From a checkpoint of a small mixture-of-experts model trained on Wikipedia: width 160, 5061 steps.
Below are experts of layer 8 (counted from 0) of a mixture-of-experts language model. Rows are named router (the router's row for the expert), gate (a neuron's input weights, with its number), up (a neuron's input weights, with its number), down (a neuron's output weights, with its number) and show model dimensions 0-159. Each number is 128 + 32 x the weight over its row's rms, rounded and kept within 0 to 255.
After each expert's rows: a language model's description of what the expert responds to. This comes from a sample of Wikipedia text that the model never trained on.

# expert 51
router [103 114  51 137 158 129  87 162  88 129 119 102 113  92  79 131  96 176  82  95 115 128  91 132 108 113 141  85 158  75 111  87 180 156 156 104 141  76  98 111 163 149  96 130 113 127 117  86 183 105 123 130 176  92 123 136 149 110 132 114 143  84 133 150  84  96 144 104 139 141 179 119 138 134  51 176 123 133 108 159 123 122 156 157 112 171  97 130  90 204 212 111 151 164  94 103 130 111 147  61 169 130 130 192 119 180  85 108  58 127 163 144 110 181 130 128 166 101 189 123  79 120 187 105 123 126 160 142 182 110 117 140 129 158 121 131 115 120 130 114 177  94 115  95 133 176 129  99 193 111 169  77  73 103 107 157 120 110 125 154]
gate1 [139 114 151 131 125 123 117 148  98 112 129  92 113 127 141 115 156 125 155  86 119 110  57 170  92 162 125 170 126 140  76 123 133 142 137 109 135 102 146 212 161 137 118  91 133 194 143 128 146 132  87 126 108 148  61  85 194 130 110 150  82 155 130 138 123 115 157  82 177  61 168  87 125  95  83 113 194 118 122 134 180 198 110 180  73 112  98 157 128 140 117 132 180  94 142 142 103 148 119 115 100  99 147  84  76 166 157 142  62 131 128 138 145 139 169  49  97 136 126 101 119 158 109  99 108 160 126 157  58  78 135  99 150 124 184 170 153 180 128 144 150 138 171 176  94 123 146 147  88 130 142 122 137 159  92 199 181 108 140 160]
up1 [111  86 173 128  89 103 145 115  79 134  84 153 123 122 149 139 130 104  66 154 163 130 125 187 132 163 141 215 127 155 181 153  60 125 163 137 158 125 129 103 119 135 113  99 121 123 183 130 173  54  65 124 134  73 128  99 164 128  69 163 106 130 163 149 173 144 162 165 171 109 146  86  85 126 138 166 199 132  93 129 136 144 109 118  66  43 162 131 112 192 134 123 134 119 155  82 147 130 122 117 118  73 146  97 140 185 152 147 104 147  32 111 115 111 146 153 105 126 137 114 136 162 150 174 124 170 101 137 108 110 125 133 111  88 132 149 123 119 135 100 101 145 118 128  65 140 137  47 100 146 154 142 136 134 149 184 138  81  87 138]
down1 [121 164 129 111 120 179 147 102 112 154 143 101 155  55 123 110 147 164 123 126 185 147  98 133  91 152 113 132 184 114 197 141 107 172 120 161 166 218 155 119 161  97 142 150 130 122 135  76 152  84 165 142  97 131 171 151 113 126 104 146 149 145 119 108  60 123  73 117 129  67 123 159 127 136 112 161 117 110 136 133  55 150 158  80 131 136  65  56 154 206 164 153 118 128  79 103  96  98 154 128 168 142 126 144 174 147 111  89 162 108 128 183 125  91 131 171  73  82  96  88 140  96 145 118 144  92 118 101 142 181 138 118 104 152 135 147 121 109 114 159 143  93 139 157 194  75 155 157 134  99 127 187 115 180 159 178 137 134 155  76]
Description: Codes and model numbers. Digits and letters after hyphens in designations like C-5 or F-5, score spaces in match results, ranges, units and gene identifiers.

# expert 26
router [146 107 161 137  96 122 115 163 139 144 175 133 119 109 138 122 100 162 181  61 127 161  95 114 120 151 198 203 131 109 139  96 142 128 137 130 143 149 125 113 162 106 166 104 101 156 131  99 139  94 126  97 142  77 136 119  68 103  99  89 144 110 138 123 142 110 115  71 128  77 165 154 140 148 159  69 145  63  75 114 173 114  38 158 106  68  48 171  97 143 102  93  91 156 110 122 137  99 118 186 104 148 137 153  74  90 124 143  78 156 111 178 128 118 115 180 166 184 119 149 110 114  75 100  71 111  92 181 114 128 124 171 139 139 121 110  98 125 171 169 126 115  88 109 163 141 134 100 115 199  88 147  77 104 125  77 134 136 124  97]
gate2 [127 144 136 192 139 148  92 163  77 195  99 103 116 109 108  71 109  77 195 122 158 156 153  94 173 138 107 119 147  99 108 119 165 109 119 159 159 172 124 132 160 131  70 103 131 133  90 101 171 121 151 177 144  69  83 143 173 176  75 125 142  90 127 123 138 115 143 180 123 141 193 127 109  77 153 181 168 129 171 113 161 187 127 159 123 141 126 130 144 120 104 139 112  46 165 139 125 117 147  69 169 136  71 104 106 136  66 121 103 121  97  98 161 138 147  97 140 134 165 154 119 108  45 163 164 131 125 160 116 146 135 194 115 104 108 144 168  78 152 169 113  81 112 130 119 153 147 155 118 212 104 155 113 105 143 114  97 182 132 147]
up2 [128 105  97  82 150  97  88 135 104 131 140 188 167  72 114 174  84 147  82 129 168 125 165 147 131 169 115 123  39 173 113  99 145 146 153 145 130  99 125 168 139 110  60 160 138  74 152 131  98  62  87 104 183 147 131 138 142  67  68  77  97 124 147 148 120 158 147 150  91 139 139  98 123 112 120 145 155 101 160 114 219 116 142 149  78 159 131 155 134 127 144 147 147 170 165 100 148  99 113 118 166 131 172 124  36 112 124 142 172 133  99 125 147 112 155 179 133 159 144 135 101 133 108 109 149 119  96 140 114 125 150 159 122  91 129 142 135 148 142 161 114 112  96 160 136 135  31  91 143 153 168 204  85 153 153 189 147 173 102 162]
down2 [105 156 146  80 179 170 176 108 109 149 135 123 118 195 179 131 146 128 130 122 120  86 108 119 178 120  65 165 116  86 130 120  91 152 120 129  90 117 130 138  97  94 106 102 133 195  94 111 124 144 124 126 136 120 150 148 143 143 128 167 115 142 177 187  58  86 114 111 147 145  98 131 112 174 163 107 132 151 114  87 111 140  99  84 138 149 142 113 135 100  94 100 160 127  84 111 119 141 153 201 135 103 125 154 103 123 140 139  79 111 108  85 156 115  96 102 168  80  90 170 189 147 139 156  75 129 153 114 160 139  84 144  54 130 120 118 121 174 224  95 155  74 167 166 128  38 135 121 197  74 128  88  97 108  98 129 154  65 124 109]
Description: List and table delimiters. Line-start hyphens in bulleted lists, table pipes, semicolons and line breaks in structured text, such as chemical compound lists or infoboxes.

# expert 30
router [135 146 144 116 162 126 122 116 194  94 174 179 103  99 117  97 116 112 102 138 152 104  88 104 134 136 117 117  90 141 157 136 151 105 107  94 129  79 169 138 126 123 181  38 147 122 139 138 165 172 165  76 180 122 193 142  95 184 117 153 162 172 114 196 109 101 180 129 142 143 137  74 114 178 134 117  76 155 145  75 140 109 155  70 118 153 136 200 138 149 182  63 124 177 143 146  79 177 155 139  94 143 105 108 127 141  98 116  92  90 136  86 106 141 160 139 161 151  73 140 123 144 118 132 153 113 153 111 111 143 102 134 119  62 177 132 106 143 109 128 115  97 185 147  76 138 105 184  64 143 186 110 132 129 130 147 139 155 170 192]
gate1 [167 106 129 137 137 124 171 138 145  90 160 114 168 156  93 146  85 110  86  32 128  62 127 167 103 142 123 127 129 136 110 112 129 151 129 110  84 141 145 109  27 111 190 131 114  96 175 101 111 125 128 120 177 150  95 138 114 105 156 160 141 111  71 138  50 159 149 102 185  82  95 122 110  93 120 115  97 141  99 162 129 104 119 103 124  74 139 107 140 108 127 114 126 159 154 175 144 125 124 119 166 104 164 181 153 181  87  93 148 128 121 165 141 166  65 103 127 117  95 116  98 152  62 112 103 138 170 181 130 161 154 117 184 139 130 106 128 159  93 151 130 111 141  61 143 118  99 154 108  96  62 102  99 105 110  86 157  77 102  41]
up1 [143 115 124 178 124 130  79 112 115 127 129 176 152 121  79 172 111  98 170  41 168 149 172 139 143 162 112 141 114 167 128 121 241 116 148 128  73 155 130 118 112 131 170 131 142 151  99 124 181 128  81  95 104 134 105 139 110 114 187 162 136 133 115 120  53 131 154 213 114 132 110  82 119  93 155 140  52  83 131 108 133 101 113 155 130 153 144 114 161  81 129 146 170 191 127 142 163 102  78 142  55 175 140 123 149 148 138  64 144 142  94 178 145 154 116 132 139  84 117 176 110  89  82 119 134 138 178 137 105 105 141 133 111 128 130 140 159 176 124 160 104 109 121  86 116 154  93 117  99 125 125 181 120  93 158 149 139 143 170  43]
down1 [166 141 126 163  83 156 122 150 120  72 106 114 126 157 120 132 145 151 139 115 122 138 153 178 132 125 153 143  43 152 100 131  99 125 161 121 129 124 118 107  53  97 162 137  83 119 158  86 108 160  92 180 132 163 123 150 122  90 108 142  94 137  89 137 106 101 165 141  58 151 113 177 107 157 138 156 107 164 120 100 188 139 124 136 121 104 134 160 118  86 153 109 185 114 134 113 141  79 185 118 195 114 203 171 156 164 115 109 131 203 147 157 172 180 120 108 114  95  67  95 105 105  77 138 108 103 163 123 230 131 131 129 181 183 180 109 154 108  92 154 124  40 170 101 150 144 119 138 180 139 119 137  97 142 124 123 155 112 138  96]
Description: Name-initial capitals. Capital letter pieces starting proper names, often after headings or line breaks, like C in Chan, Mc-C in McCaw, S in Sriram.

# expert 60
router [170  92 117 155 115  48 159 162 175 109  90  75 115 126 171 192 107 131 118 136 143 142  72 145  91 128 118 147 181 194 174 119 135 126 150  83 130 181 153 168  83 151 150 147 190 126  86 126 145  87 129 157 142  79  85 119 154  93  87 153 162 151 138 132 142 138 146 119 118 160 197 148 103 138 117 108  93 157 155 109 107 154 132 147 186  80  83  99 143 132 170  91 114 119 126 162 168 177 185 124 115 106 171 100  93 161 124 117 105  98  96 124 195  95 173 128 118 101 101 123 139  86  94 112 110 153 185 186 137 188 154 147 154 133 133  83 138 159 171 156 109 126 109 121 185 184 163  99 167 111 128 167 135 171 172  90 148 137  92 130]
gate0 [132  59 112  94 155 142 213  96  57 193 156 117 145 140 110 158 161 135 120  97 130 144 165  86 108  70  16 113 125 168 157 125 142 153 158 162 153  67 114 161 113 150  94 110 150  81  97 119  59 147 124  96 149 111 156 104 150 176 131 125 155 161 155 176 124  64  84 115 114  83  80 136 106 131 112 147  95 139 111 175 116 119 111  75 177 113  82 156 153 123  69  84 172 108 159 113 183 104  90 122 124 124 112 124  82 150  98 139 150 127 161 143  93 100 126 126 100 164  78 132 126 116  96 160 149 149 115 158 125 157  82 173 134  77 143  82 172 141 118 121 158 154 162 149 178 121 139 113 121 108 103 164  84 127 127 125 178 138 122  97]
up0 [116 106 122 141 110 132 129 124 135  83 120 118 166 132 152 120 100 131 210 123 110 165 128 146 126 153 129 107 126 122 111 135 100 161 100  74 176 186 135 182 130 152 158 144 114 213 140 133 133 100 195  90 139 174 127 131  70 127 143 104 158 117 152  92 168 145 106 189 125 116 155  49 139 180 162 135 140  94 155 110 147 150 133  59 152 129 167 143 138 102 185  89 120 138 130 136 179  61 101 137 142 199 118 180  85 125 145  97  64 137 150 131 153  97 136 141  73 155 159 105 163  88  92 141 177 136 128 131 117 111  98 220  96 108 206  90 101 181  99 117 125 150  97 100 138 148 120 146 102 110 128 137 145 122  95 124 143 151  77  58]
down0 [133 132  95  82 218 117 121 111 155 113 111 173 150 131 169 156 100 128 127 117 169 166 115 115 126  96 189 112 208 100  59  86  98  50  88 103  70  92 114 130  97 129 135 142 152 125 108 184 215 131 129 157 110 167 125  48  88 149  93 156 158 102 182 128 138 126 140 115  79 123 104 104  89 146  94 144 142  93 173 126 111  75 134  76 165  60 154 151 165  99 105 158 144 167 140 127  86 191 139 123 145 146  71 131 167  90 171  94 115 109 104 133 137 130 124  95 173 125 125 161 126 125 134 140 136 148 122 120 131 180  96 127 143 149 167 107 123 180  96 138  88 111 153 138 105 106 157  82 102 192 150 142 136 143 108 149  83 167 121 135]
Description: Table separators and signs. Spaces, pipes, semicolons, plus and minus signs before numbers in election and sports tables, like | 49.2 | 7.7 or −1.

# expert 62
router [149 162  96 144 114  85 140 174 158 156  96  78  98 154 108 120  82 162 218  98  99  90 110 106 100  96 100 129 169 136 198 109 117 141  78 146 137  94 135  76  85 143  96 132 145 138 163  69 151  99  89 136 178 135 105 123  85 134 125 123 145  92 119  73 162 104 154 105 106  77 130 146 142 113 110 123 114 157  67 170  94 147 138 122 150  91  97 136 102 158 114  99 107 147 157 123 163 178 178 121 199 183 158 137 121 167 117 130 102 106  90 186 105 145 174 179 172  90 102  93 116 169  62  95 172  66 160 158 102 135  96 130 150 115 127 108 104 163 151  82 122 123  91 110 113 153 137 175 164 195  87  97 126 150 154  80 115 110 106 115]
gate2 [128 123 102  79 100  97 116 118 136  90  86  89  75 127 175  90 132 216 119 157  77 213 144 161 127 130 145  98 154 118 152 137 129 112 105 167 126 135 148 123 130 148  95 112  80 124 147 104  99 122 206 131 129 100  92 136 129 151 141 109 121 159  67 173 151 155  82 109 115  82 224 108  92 151 106 164 151  54 121 165 132 164 179  87 123  99  76 151 117 123 184 135  78 110 101 133 127  69  87 118 158 127  76  95 145 173 157 160 117 145  96 146  53 157 122 140 107 123 139 131 131 157  98  75 128 137 172 154 146 158 151 105 114 115 127 127 159 125  81 152 197 118 128 110 117 138 112  80 174 184 116 193  87 136 134 126 116 119 106 133]
up2 [206 109 109 148  93  83  91  95 129 155 147  87  90 106 172 148  83 145 182  88  78 159 131 151 113 102 172 130 126 147 198 153 160 134  76 139 129 132 116 100 136 153 149  94 121  94 127 121 112 194 152  91 165 140 128 175  80 147 170 119 107  96 146 124 143 118  94 117 117  80 107 183 127 144 115 206 168  60 128 168  94 155 113 104 162 108 133  90 167 101 169 159 116 126  94 135  84 126 202  88 156  79 126 138 150 130 110 173 135 180 113 144 112 137 135 157 162 132 134 123 114 138 110  86 160 133 123 118 116 159 137 153 137 146 144  80 177 116  47 144 167 172  97 135 109 165 153  16  98 184 140 163 160 131 114 142 117 142 116 111]
down2 [158 161 126 136 114  98 106 116 126 100 139 134 114 131  78 142 157 107 143  84 154  98 159  84 125  86  81 110 114 134 125 182 105 130 104 122 142 188  91 142 130 148 121 150  93  87 146 110 164 119 128 107 109 202 110 118 118 103 137 137 146 154 127 118 186 138 151 131 156 102 132 101 181 166 147 108 191 221  85 133 141 192 115  38 135 107 146 132 116 147 135  70  94 155 140 195  84 132 139 140  91 130 129 100 189 140 198 100 129 132 114  92 176 162 116 195 132 175 145  60 137 121  96 114 150 159  96 188  99 124 119 100  88 141 145 102 106 206 111  87 145 123 125 149 113 155 118 130 147  56  98 111 177 149 127 126 107  58 159  85]
Description: Coordinates and numerals. Digits and decimal points inside numbers, especially geographic coordinates with degree, minute and second marks, plus table statistics such as 5,065.

# expert 39
router [183 103 129 111 130 144 171 140 127  88 156 100 120 146  94 167 199 191 158 159 134  72 117 190 114 105 157 113 124 107 167 108 168 165 115 117 129 125 104  77 153 170 121 155 148 175 102 116  67 167 135  90  98 174 150 129  93 181 121 194 102 108 114 121 115 117  83 166 119 138 104 168 171 103  98 100 158 146 168 101 100 133 103 125 119 129 131 127 116 173  87 107 121 165 114  78 147 176 178  78 130 132 138 188 108 104 160 179 167 135 144 121 176 131 159  91 146 131 119 144 184  87 102 134 138  76 124 130  98  64  89 109  71 134 159 166  84  85 139  91 140 120 161 148 143 125 174 166 125  88 167  57 154 116 100 173 190 166 102 127]
gate0 [167 139 119 224  59 155 158 192  97 126 144 160 173  93  81 158 180 156 147 130 151 130 133 140 113 116 110 107 167 188 128 128  99 105  54 156 170 125 113  90 118 139 118  95  97 148 131 127 122 125  95 123 140 131 160 125 109 125 117 163  60 107 113 147 128 192 157 160 127 169 137 153 124 153  77  39 130 131 207 143 146 140  99 104 121  88 166 128  81 159 162 137 134 146 174 166 118 143 149 134 145 134 137 167  94 109  99  87 109  82 139 109 103 145 116  63 132 159  86  81 179 140 137 165 130 100 175  86 117 157 122 121 124  82  56  53 145 135 139  94  90 147 141 151 176 164  96  86 134 137 142  94 125 125 111 160 107 103  74 131]
up0 [120 157 120 109 129 205 119 139  82 162 156 137 152 139 141 118 134 128 137 172 123 168 157 156 170  81 163 126 100  96 126 120 139  88 113  89 220  79 136 131 149  95 119  69 137 106 100 137  61 136 150 138 102 100 133 125  86 128 149 142 129 120 100 116  67 161 144  75 125 189 142 141 155 175  86 106 176 155  89 131 104 100 104 157 150  99 158 108 120 154 142 170 131 168 140 135  91  97 124  89  96 154 157 141 139 156  97 172  97 131 135 168 145 102  87 126 127 129 117  97 199 131  97 179  57 112 138 119  81 143 152 183 156 140  47 142 117 103  84 122 128 118 110 168  88 177 159  31 125 159 152 158 116 157 168 150 128  57 146  85]
down0 [113  84 107 142 147 211 155 121 154 137 163 152  87 127 140 121 143 195 188 155 106 133 171 112 166 146  57 163 125 129 121 139 150 103 139 137  98 108 102 154 129 122 136 191 126 123 105 212  78 105 114  77 162 146  95 148 149 210 111 115 162  98 113 114 145  95 124 108  80  79 111 158 105 150 174 117 106 177 102  80  97 145 152 135 136 150 142 114 114 154 137 137 119 144 148 125 118 131 148 140 158 117 139  33 144 143  98 150 120 130 136 154 122  84 123 131 117  93  66  74 125  51 134 191  71 171 115 141  81 132 125 217  93 181  62 127 130 169 167 119 129 125 133  77 167 121 124  88  99 130 128 165 112 157 151 145 132 132 171 116]
Description: Mid-name syllables. Consonant-vowel pieces inside or starting proper names, often Japanese, Slavic or South Asian, such as Tak-am-atsu, Kaw-am-oto, Pe, Mich, Pal.

# expert 17
router [125  71 124 176 104 115  70 105 103 162 167 112 154 103 108 113 128 113 137  70 125 137  60 104  75  87 150 135  88 133 103  73 143 155  89 123 123 118 123 128  95 140 155 111  77 193  72 159 155 150  72 142 148  78 134 103 140 171  84 115 113 115 129 135  98 134  76 107 177  67 167 163 156 178  81 175 157 138 151 117 115 127  83 164 100  83  91  99 130 113 157  81  56 179  91 115  81 148 100 131 114  94 159 124 105 124  89 133 134 158 105 120 128 110 133 127 135 101 150 103 147  77 125  84 151  97 121 129 127  84  99 159 178 105 173 176 139 174 158 174 102 103 127 128 166 166 166 122 123 131 132 101 142 179 172 126 125 148  25 128]
gate2 [ 54 158 128 137 137 125 138 115  66 153 107  92 117 124 141  87  50 126 147 182  93 112  60 116 125 103  82  47 136 160 110 127 142  82 113 157 131 122  88 152 100  96 183  98 102 194 126 123 108 173 119 149 122 156 172 154 189 133  76  87 154  64 158  92 174 179 123 139 185 116 133 136  61 142  68 121 118 174 108 154 142 157 139 139 156 159 148 182 149 178 122  78 137  78 123 103  84 144 145  85  91 150 118 167 113 142 117 154  96 102 138 116 174 192  81 108 153 149 136 123 179 136 108 136 190  98 121 121 119 141  90 149 138 154 175 130  73  98 178 117 137 128  81 121 108 130 114 125 104  98 117 157 128 124 117 123 138 128  70 119]
up2 [201 107 117 116 172 170 151 143 144 108 108  95 115 136 117 134 146  99  84  84 186 162  94 129 125 225 104 123 125 161 109  87 121  91 131 153 106 109  83 166 121  80 118 194  82  81 181 115  93  84 104 144 110 124  92 154 110 176 142 117 138 207 142 202 110  98 149 116 126 105 120 204 174  79 178 172 114 109 135 147  96 142 110 117  92 101 106  72  88  98  54 126 185 126 131 116 117 103 152 160 152  85 122 171  87 135 103 120 162 120 140 107 154 102 112 150 136 162 161 129 164 127  64 121  56 152 155  69 116 125 171 130 102 116 164 152 165 136 101 155 138 171 123 125 123 118 135  93 149 138 162 176 155 126 131 157 134 121 120 155]
down2 [118 155  95 163 156 141 160 113 123  94  50 128 145 139 149 136 110 190 127 148 201 125 188 127 111  75 123 130  54 137 122 110 135 139 183 150  89 112  93 137 162 140 136 148 137 221 118 146 175 124 154 149 150 150 130  87 106 188 125 112  78 138 142 180 140  85  77 109  96 103  90 104 129 108  94 134 134 121  72 136 123  77 134 136 120 123  83  54 151 167 158 126 140 159 134  90 157 105  84 131 177  93  84 180 103 165 126 121 198 168 142 121 187 140 179 118 157 117 154  76 122 124 144 125 191 102 115 157 111 183 175 123 160 123 100 156 124  73 137 107 147 119  86 135 102  94 112 136 153  54 145  80 167 115 128 136 166 134 126 131]
Description: Table cell separators. Pipe separators between cells in sports results and data tables, mostly after a rank number or name at a row's start.

# expert 23
router [ 94 114  54 177 148 112 104 130  93 135 177 179 139  92  98 158  71 172 161 162  91 160 134 137 171 124 156 123  96 126 109 108 154  79  97 144 179 140 147 177 133 145 114 111  97 108 123 114 125 168  93  97  96 155 168 159  55 141 181 143 169 114 122 165  99 134 168 108 131  98 135 157 106 118 139 126 120 112  90 107  98 155  70 124  84 112 170 120 102 129 186 116 130 130 159 118 189 172 179 185 115 130  63 129 121  93 133 162 156  82  67 109 145 122 142 163 149 163  76 115 123  69 118  92 170 142 112  91 138 118 187 118 128  76 180 185 154 179 159 123 160  94 104 127 119 124 104  80 141 130  78 132 119 107  92 113 146 205  92 150]
gate1 [119 178 134 105  84 113 138 168 145 153 173 100  74 101 132 110  98 121 125  97 119 170  67 103  93  86 145 167 140 193 137  80 127  94 121 145 122 118  65  92  81 123 101  69  76 106 172  83  96 150 117 101  93 164 108  90  88  50 152  89 118 157 157 151 115  91 180  86  94 111 114 126 199 108 108 116 151 104 150 133  84 152 155 106 151  93 126 130 146 108 135 107  86 103 189  99 112 171 104 126 114 132 124 179 148 102 101 140 133  60 135  91 130 132 147  52  94  98  69  64 113 180  99 100  84  75 102 135  96 146 118  92 135  74 123 174 135  77 168 105 152 118 129 131 142 148 111 132 173  85 131 118  97 145 130 126 164 148 155 125]
up1 [142 127 144 127  74  98  87 186 187  45 183 139 125  99 179 131  98 125 136 124 147 146  19 170 109 176 150 105 124  67 129  96 173 121 137 105  63 106  66  95 154 125 106 187 130 160 111 194 148 143 103 131 124 147 121 143  79 131 119 138  90  78 122 127 115 137 128 202 146 105 173 112 109 179 124  97 146 122 148 114 156 140  93 172 151 179 163 109 166 110 163  96 145 136  90 140  99 146 148 174 140 106 137 118 171 144 151 118 110 105 108 123 100 161 109 166 177 131 157 138 126  76  86 131 116 189 106  91 127 137 125 109 160 184 135 128 169  93 146 156 184  96 172  72 118 117 142 126 145 116 128 173 140  70 143 160  97 139  94 110]
down1 [ 98 187 136 134  98 123 150  87 144 164  36 123 152 104 139 112 152 138 113  99 119  72  69  77 117  50  65 135 143 115 118 151  72  90 146 129 122 142 171 143 211 142 158 128  81  84 152 144 125 169 116 109 107 149 123 137 155 158 132  71 138 135 102 130 125 125 135 162 108 158 152 107 133 108 136 146  86 106  98 156 150  99 117 115 138  46 170 148 123 108 149 108 117 116 175 133  70 113 136  82 133 104 167 156 153 114 171 112 112  83 120 122 125  15 123 143 128 123  97 162 133 162 123 120 153  93 120 137  99 131 148 150 118 129 111 142 103 206 182 192  45 154 127 180  69 105 134 121  79 143 149 178 116 105 107 115 110 133 151 136]
Description: Initial S and W. First letter of a word split off as its own piece, chiefly S and W, as in Website, Summer, saved, Wilfredo.

# expert 25
router [ 87 114 126  78 143 109 106 105 141 133 149 149 127 174 167 162  92 141 112 131 157 172 176 121 138 166 119 178 100 172 133 100 104  86 141 132 152 138 132 158 107 151 172 123  88 133 163  80 112 100 157  89 145 132 105 122 151 108 204 110 198  61 121  72 152 166 193 175 108 134  96 202  81 126 114  61  83 145 112 164 126 115 131 183 133 132 173 124 129 185 151 133 113 145 149 151 142 145  96 143 101 100  78 139  72 111 142 152 184 116 111 129  83 186 145 161 118 137 142  83  80 162 109 133 183 129 112  96 181 108 179 125  65 113 176 144 115 172 156 107 166 171 132 176 100 118 132  82 136  86 148 136 102 137  89 103 135 151 118 185]
gate1 [165 112 105 127 146  83 129 141 161 142 154 108  52 171 111 145  99 133 167 206 132 177 169 104 101 155  91 176 163 214 117 144 133 142 122  81  77 103 152 136 126  78 149 110 131 119 157  62  70 143 147 133  91  95  91 124 119 139  87  96 120 178 137 167 144 148 128 149 202  94  82 136  87 149 119 125 120 140 129 147 143 116 170 140 115 124 112 122 128 147  95 105 129 185 103 156 161 150 104  95 146 151  70 118 107 128 183 109 114 179 140 164  93 151 142  99 101 133 117 191 101  82 135 110 135 172 127  96  84 192 131 113  72 175 144  90 127 129 102 226 131 123 148  79  77 111 135 122 121 104 144 192 110 165 110 113 169 129  90 114]
up1 [ 71 152 161 167 128 113 126 105 158 217  93 126 135 124  72  93 178 133 106 107 119  90 115  86 138 120 132 116 181 121 162 147 157  82  97  99 188 119 108 131 144 148 117  97 124 155  86 161 145 102  89 104 124 176 158  44 166 144 131 138  92  99 115 144 102 163 152 180 134 126 114 105 177  80  73 121 146 152 151 133  40 137 166 185 101  97 150 102  81 100  84 121 152 195 200  85 141 157  82 120 145 129 121 146 169 159 172 111 151 147 127 111 100 153 133 132 100 144 166 167 148  65  90 134 126 167 157 145 128 133 156  78 142 154  71 107 109  95  75 104 124  83  97  93 165 145 150  78 117 108 106 127 125 104  79 139 150 159 116 126]
down1 [128 158 114 141 149 177 117  72 144 157  83  79 123 132  97 103 141 124 130 135 126  97 162 142  63 139 120 142 120  81 116  82 117 147 119 100 155 122 145 177 134 141 126 135 120  65 115 194 116 226 149  68 138  92  69 149 116 103 115 195 130 101 186 134 111 120 108 105 101 152 108  93 190 146 120  92 112 122  92  86 141 132 159  97 154 172 124 132 107 119 152 136 132 135  93  68 146  67 116 124 122 178  54 100 133 133 101 129 130 108 167 135 170 132 130 111 133 107 122 110 105 119 105 126 146  76 202  88 106 104 135 142 106 111  82 179 152  74 173 172 100  83 108  68 126 123  82  62 163 117 145 183 116 152 179 151 145 143  60 103]
Description: L and W onsets. Word-initial l, L, w, W pieces and similar onsets, such as L in Green Line, l in less, -l in Telugu-language.

# expert 36
router [139 171 173  91 147 127  86 124 177 117 169 147 112 148 137 155 128 185  93 120 114 160 142 142 146 136 191 137 110  77  69 158 100  89 150 111 148 147 165 118  68 125 139 162 157 124 112 111 113  50 117 153 111 114 161 107 191 179 190  96 168  58 153 121 100 124 113 158  87 127 145  85  78 115 115 104  72 132 163 179 155  85 157  67 125 144 169 141  96 176 132 157 117 126 112 138  93 112  74 138  58 129  76 110 133 140 139 153 140 129 145 173 145 169 164 158 105 130 131  83 102 145 121 106  93  95 110 132 170  91 136 149 110 165 168 130 178  96 123  67 147  85 112 138 121  80 196  56  93 101 125 132 156 141 164  95 153 138 134 164]
gate2 [150 136 186 124 118 144 141 126  80 156 117 168 135  92 114 130 107 188 202 143 148 149 105 148 139 145 103 134 147 114 122 102 119 110  84  83 180 126  82 145 117  96 159 150  87 126 108 139 160 155  97 173  77  53 121 194 162  74 108  94 132  83 111 105  60 112 146 111 128  70 171 125 142  92  99 220 121 154 118 135  93 123 102  87  84 149  94 112 169 132 158  93 139 157 118 146  91 131 118  55 124 122 130 143  90 145 124 145 129 111 183 102 172 162 107 160 155 100 118 123 132 176 146  95 144 128 161 148  79 186 156 114 118 114 118  85 116 199 128 121  97 132 161 115 127 197 113 206 138  97 124  89  58 118 143  66 116 145 129 133]
up2 [ 75  54  69 157  77 149 161 139  92 146 160 151 125 121  65 100 133 156  94 105 182  81 127 141 128 141  75 141 166 130 136 149 135 180 127 140 160 167 152  86  99 149  99 106 106 124 131  66 124  55 139 179 131  81 119 160 186 136  94 143 127 109  47 101  91 147 129 171 158 174 163 106 139 101 119 156 123 213 171 127  86 120 128 116 104 152 155  95 152 115  86 111 139  90 164 182 121  95 155 108 149 101 139 127 160 112 107 150 149 175  81 120 178 128 105 107 108 215 114  97 151 142 131 131  84 141 138 131 179  94 114  94 139 102 127  64 133 183 120 139 106 138 138 131  93 163 160 140 124 144 108 149  99 171 188  89 125 115  87 146]
down2 [135  82 221  75 158  87 104  96  97 101  83 120  91 106 126 145 156 154  50 133 115 146  98 108  91 112 115 109 105 130 121  76 110 140 106 113 111 170 104 170  89 122 138 200 133 115 125 174 110 183  61 147  95 181 151 103 150 136 142 114 171  81 139 126 146 109 112 187 109 160 173 112 104 246 130 111 127 140  53 137 141  91 136 104 127 145 140 138 103  81 102 116 121  45 145 101 117  89  80  97  71 106 107 146 177 115 129 128 176 137 149 100 107 130 166  91 150 191 108 142 127 131 137 155 122 136 126 131 129 126 138 128 200 120 147 190 126 114 125 142 132 159  85 111 117 188 129 163 128 117 108  84 100 103 116 109 160 105 124 132]
Description: Word-initial consonant clusters. Word-initial consonant pieces of ordinary words after the or a, like r-ush, d-ivision, fl-ippers, cl-ass, pl-oration.